Weights of a small mixture-of-experts language model, trained from scratch on English Wikipedia.
Size: 11 layers, width 128.
Experts: 128 experts in each of 8 layers, 32 squared ReLU neurons an expert, a sigmoid router, a shared expert of 64 neurons.
Below are experts of layer 6 (counted from 0) of a mixture-of-experts language model. Rows are named router (the router's row for the expert), up (a neuron's input weights, with its number) and show model dimensions 0-127. Each number is 128 + 24 x the weight over its row's rms, rounded and kept within 0 to 255. Numbers have three digits each.
After each expert's rows: a language model's description of what the expert responds to; "gets" lists some tokens that make up at least twice as much of what it gets as of all text. This comes from a sample of Wikipedia text that the model never trained on. Tokens count by the router's weight.

# expert 33
router:131143112161168125132064098086133152130113127105180139113110131167075134115132078123164126114109204127100124159123135125129118104127151150131146136124101111080106138147151093139128149165073132124179153086118121148130105106157120119133134103167142140098146134119124124088112152125120155111125152127123128113126148144131109148106089093135100079146127108101094103112093114121138153121120
up4:159116124141128143125094067098137155117130131095139132168091139128122135122139082097149128136086159124093140164170132106097149092130113149121099103141125124138133126127137145099123158121083118116135181124140097120164118118144127137086128094163143136128124131111137093089131123124159156105118195148093125105102120132167137119152089087158085132178110153149082117124094147127128112113145
Apostrophes and possessives
gets: "'", "s ", "the ", "ah", "its ", "″"

# expert 36
router:114127158149183141165075077154145134148136112122126142105129134133147150149134091130133191162090146132089165119185167097127148120142125132092111139112121101170106150078159113084153128132165175123150156122127117086169141142157115169083119105136156144137174115136116121133126098114124139139109140121126112133126108128129157148116139151131134130129135168112135172119104119155137129102133
up1:115142137134117154123109092134165122157109108128133135077100108150109162136169117148120138105081128108128120112139109119097128090111145133124129110104089123125106148079138130099106102171099143135094172115130157119123119149150197147102090108122113174085153111118154108153116115131145173161108139135096153163100162095116152133125161129110086097136144142112148145120158141174129144141090
Table and stats separators
gets: "| ", "; ", "–", "—; ", "/ ", ","

# expert 41
router:116105128108190106154107107107126121169128113167114145121122131123132166104126092151129176092121135133115127139148110132091139123126124153127172101143055107137130136095162125117109134162151136126124131135135160125132153110160093172151127136174152108100147174132097112134132127124183097101113128112107162122122134087137106119121130124192122115177113171138142169138148103144104129104093
up0:117116135131153113141117082119097091161152137142152109139160132136127158084112113148141118108083149145108099180148145137061147128130121112105149119131130108141114152125130105105162151116110130125104136141126111127115142119096141103073093116170135138165141134150139107113167110150171145088124144076146190128133137108142134137106138089150108131146146085118147195125156104120086111114111
Digits in measurements
gets: "(", "1", "2", "0", "3", "4"

# expert 37
router:100147128119139108136091121102099138111140114143152138080141167161101140126154097122165164096131116128098161140121136097152118108110163128123136166151121108143103131130146125149110116116110169099172133133110149140138120093164154116138126123143131107132086085127109101128116108110158151097071104109107124144121127114122107145094072148146122157172094109137125175103081077169106114085122
up0:120146151136143115150065114163106144146150143068140164085141104117153141148134103117124148123098134113120123111159097084167119124100159145079130129125100159114107163139145099121114107125119146108165127135100162170147122143132090101124141126140111118117117110091102137088119126093147121135109071117096198144131156119132113110124128151153160137144147117143145110154140094144083147175131
Commas in place names
gets: ", ", "(", "| ", "), ", "in ", "United "

# expert 57
router:136157145155143102150097108131139119151100139121160149124118121164117115110147131147110158114079142110115125126105111125092133115132135090096122087136117094135126087136130122114095158143153134098147149089163142099135160112161114179156117156182142161096139102152118110170139171111103175131074125150121149094117089155137125129137127139105136117112131129105149155098137076136119168071137
up0:150178150094137142166113098145140137115140150082149161090089099156149122137138131142201176142147123082151096115148131143106131115138153108124130108166114133114128120083147154074129106155180133157111167108154155126132144127124146124134114138156160136099073155111076107130114151133143121118115123112145132133140114094093155123160128095120143101107131132128150142113149108089092130121128
Ordinals and digits
gets: "th", "th ", "9", "7", "8", "y"

# expert 63
router:107160108085185135124135110115137156135114101104154133084169162109091172127124094152149175124097099128112112149161103129120112108109150118088173114123065095116135137137124166104120107143121172111137181102122136151119125137153118108131143131123133115070128103126094113116095136103192133118066146133095127110122120106122137105108132141122135080132108122101118132126150114124117144131128
up3:115122150113113094111133142133121122099125127122125134114115134099112166143138112169170130119116114090129138100074117142132131137162139128121192159117085100137092138085126170119164115154136189111117152141143117131118164132143129123145151143148080110115142089180159082102125104113140118101091147073109086156112080120110165174129155118111146093127136098125125151128141111138121131125153
Function words in clauses
gets: "a ", "the ", "to ", "an ", "been ", "not "

# expert 34
router:152152147098151121148093101118159131139114113142160160121107128124085129106129116138110153126109172141108104132096123103128131123106165126085167160155116100145106094135086108128158171123141148115115121107107142162126117113118111161076112154177161140111090069104129126091163124117140149088060141147131145125150124140111104129166099101137139135133116116112152127088098103145154100097120
up0:114145117099142093114110103135127100150085116148131165103121141123150133130113106135115148120135150150117131112125154129155139147134122074110144102127140117100127157127122091141141152099136143112157072070112156135162122108158126143132139136207102162121109098080159103106081144129110163142089134089132127144169115138107092148139098110104132192130119110123169140133135148128176148131150
Surname endings
gets: "k", "s", "as", ", ", "\n", "us"

# expert 4
router:101115128137165096160095116148127152098114116134135126094137136108149133116169122159131150097119125130101150156157151140110102104135141138143180186141062091147138151095101103123133117164156142120119157113147111113089108106141107118130138151172167098094109133132073099086134127115150117132087135158111145093126101106125138110104141094130104093157130148106147108138098140133109163082116
up1:103110091136182101162120092109111131111145097164118097128124128130118134106150080145186145110107146112097161125081116161135096115150126124127157140138121130098155145113100124149142141089165135135149132158129156122140141087124158163172084125145123123140101145145109126117158132127142114132135144143146139153109169116101128153124136135153140168144151145111155077182136168157123196128154
Year century digits
gets: "201", "200", "202", "199", "198", "197"

# expert 42
router:127137131140156133129110086113149141135098130160099148118150128113081150108143118157123167065134116119119129107177130134142114119164147103080133141170109152144099137138137100148095146113134090127087162112090143141155129119109172164121143176152136120100102147146091117154151091102144151090102139152109166120095142139159135142136099089113125166129121129108124148145070115100128110094154
up3:153115128110134090087124118129133108142140060136131149107124134103136207114155133104138169091136165099127106129125117155135131161104130163087161136136149155133103101106116102134073140124144080149139133111104168128123156123137141124100144153136135129128124142143114087176160122115183143102125104152132116119130143105139114113133115061144139153197115143111112148131139125120120159144106
Infobox field labels
gets: ": ", "| ", "\n", "ation", "tion", "er"

# expert 18
router:122122157112157113125118103126184159107105146145121134137128144133133138072149080115142133114141122123053119130160160158124115127103147162126132131108093085157120117110169134171091132144122167131106135117098148130152147111114137110124121110165129147092214102165125111077129156095135136103151128135116118128139107127072098155132159105114111114156109130117138149122114146131099095144142
up0:076157125152122103134103064131163123144144144142134175168137162091112108118091138092107119176134103173098132140150149144154094130072144137140127075152091138123104100107107127124096121124100116138118152131078134135149129145152135158170097112180117109112131121163111108131166130157147118101149136140120107123115144082106112138118159117157108126131147122115165132109096127138094133121145
Foreign-name letter pieces
gets: "z", ") ", "| ", "j", "u", "("

# expert 30
router:104160152104150106177113112119113162139101119154147155126183154089096150151142110138137157170114129163119143149150138138105113112135142105108145130121117119108100133132140114152116144136078145083138136115113140167150151137159168138127114142135138167098107074145122116088154107115150143153096112139097131115147116108133097174104092115134099107094119144129078147150116116131097161106059
up0:116123132105129096130103125140117100147113109143074127101134131127120134138167133181140182115084137098098166165136126175127082070119120120113142143145108067114105170111157092097113152140160161127157136130127130126165107145148143123096119144176157111130126051145122088127118125131152142141110153173128138112151134136102088121121097119107150131122132145128154156125111128156146124115124
Prepositions and main verbs
gets: "to ", "in ", "was ", "for ", "from ", "with "

# expert 0
router:079174094119152123171080120166102117173095131137147166130119138117120151119142129145139205130111132152108134141142120114122097124171136164138151119109087090134112140111128177106129135136134117098143156109063139133166140158162163157098131141143138165132153121129124123160143175128151134123107124171128139131136162127101131165155129115105128109135136134165108161130105106123143160145162
up3:113163087118115123158130117155128146136156159135129137154115140154126145105136133146158154128107060100101178132151128149147107062119102098145129126139115112217136104102138130113128123120134100117140133096103144167130156147162118145137105168113089145109144166121143080136105154089122096141122107147141113181176140129102127129146149141129139105167139121149134134083115127134137143104114
Verb word endings
gets: ". ", "ing ", "es ", "on ", "in ", "e "

# expert 2
router:129171109109141108141121104121147128160069141138114142130123124152138149095125120152145234101111143132107166144111161140125131100125145142098204099099120111110088124129169169115125131122152116126144198106124127119149146146154146128113109136135125174098085090141079115151112140115156128107123110112130098128135132140108132164126140151108140093140128132143129151109130107132148142144143
up0:140143091126138087155126119164125110149068104155123114155106105156141132086110114187165145110096109111095133158129149155131129071099155127099149107144132125121103149123128139128118181115130111115142150120124124111153138136158155144091100101138094153135069132137073145112132179101170120124133133108122093140151118137126148160121140145128168129173086134102132117102152134170141141129108
Word-final pieces before nouns
gets: "the ", "al ", "er ", "m ", "ar ", "of "

# expert 49
router:141126145106099133140117111119161203175102077122121151102132151111095137102146143154136179166085125140090116151135138149160072085146140167102113129114101134161165108149126125095114136159106142092122135113104135109115117175142144158098118114144133132076151130125139116111135071115154153126102147158156135124155141078102124146135125123131139119147137118100097133147109120088140126123121
up1:139102121075105118144122109109126175133123098143149122113109146122080153147149119167144179090141108146087165128108099118152082117134148166115129091097127153145176124134091145110170108159128137124108147131098114122093151162123128153126153126168125130146093117154131109109102122111085145140108145155167135121130169117113082128121159148123183132150129145151091106137139153150133134096170
Verb stems and "to"
gets: "to ", "\n", "a ", "up ", "ted ", "led "

# expert 22
router:122135144076134130120115100130108180110101087120131163100163118119125135135169119163154186161104156157114130160128148149127111092148101131102125113116106111148127151160160115112107130140093132091110132113139147076176125109145133141096131131132174177159106083145111123127113125121185141100123131127073161124132113120102098111121121096145099130168146134150081137157137130106139110128110
up1:117126154117140115094107104122131135122125075136156136097115105102124109141162135132181162129138109114135130147156117161143093100103121167114144122148100148139141090140149121137131146143109077136129094150136123139151123099138122103137097092155172156113136131153077136132124129131190131163123092154117171116121133170055080128149104127166139117161160124141077132171134117095137128136130
Passive and narrative verbs
gets: "was ", "it ", "It ", "on ", "made ", "used "

# expert 3
router:121156137103165139151123097128121155111086136178112152117163114137094134125169111155117162113101117156137172105112147126147075104115149120083190150123138088091096141147114126140128145136116145090112147101128191138168167152111100122115137120139149152136129139134104115125155150101123107143122125144123149108117118155136122172127145126082112182115124172125114152146120084174114134119141
up0:117133121094152131147132125160120174109108147170129158072171079146106171138133104128140130108120099159146119111122156120142093073112202107135180109113146114134129085139127138125095127141149130110149152114155154128150150150134123099160116124155151100119108143114117107123148135115126126126112100110144122117154134136115150166117185083118128158148140184142138168165125139109139132119174
Institution name words
gets: "of ", "ing ", "and ", "ar ", "al ", "ian "

# expert 5
router:126117122145184133124132114130151138151119152121134145132151115148116181137140117152162196102092119103119123141105102135104134096117138148096124159154071139141154112110160107105102136158111125092105137106120110136167136153148172163090119117126114113154110143151106050119147138094125112126089145160139144132152119132145126127151083076153159113110119170151111155114116139134091105144149
up0:109140100109151136145133099117123166134151136125180104115120082120102161147114090139147181085110143112098121116146156144146133125126120092136126097115096153173145083101117118140105159160090125122083118111131132142118123108095098180160147133147090121125145138113123075107159184135128138118135137113155150118120102091161111106093134113168103097093090140169125129125122092143126124116151
Age and infobox links
gets: "of ", "| ", ": ", "at ", "from ", "his "

# expert 15
router:102155084073141102179112112124108158124102125163130134118179137106116158116139101143155144170117147126116144144135125153138119115133146131104147133137123109143154119122129126140104152124095128093122141115119152142144169140143143143070126142140135165131127126136125113107117079127133147152101088143075123060143100087124109142056084101150100091112106130169091137098127117140112148127132
up0:119135142112146111156111107140124123124148120162164142116100123160120153109167128142072185151117170156062156116150148182130073103119104140121123132097138151124091103071142124101117173141096136117119120109156142139131136113158141117139147122155145153164137102117135132151138125083087174133121104132093129109147136142121116121097127152166141134110123106144144142148112109139097097099179
Prepositions after verbs
gets: "in ", "by ", "as ", "on ", "with ", "to "

# expert 55
router:110178166084144112139111115115131149125107123141103146128136155110155144129139101153134151132124166162111153117143091159119098120112144128108153140161126112135109178135146123131110147140089136102147145111107148169166153140164162145093168138146125164112108086153121115093195130117147117120104130146085126147138108115119117187108089105148155085161108147115082157171123112130117152125120
up0:087121148138130112130069111117111137173147161139100122078110126139151144166130093118157175096137107128089147180083159130179096147109130139100149148145114130125143137117122123137136131117142161146084147129085111125119133087102143137140110175124135129133150113160142128116121159129146115104130137097120137176145144133137099141145134086117132103125139165144130127172052100136112158105100
Plural nouns and suffixes
gets: "es ", "ing ", "ers ", "ed ", "ations ", "s "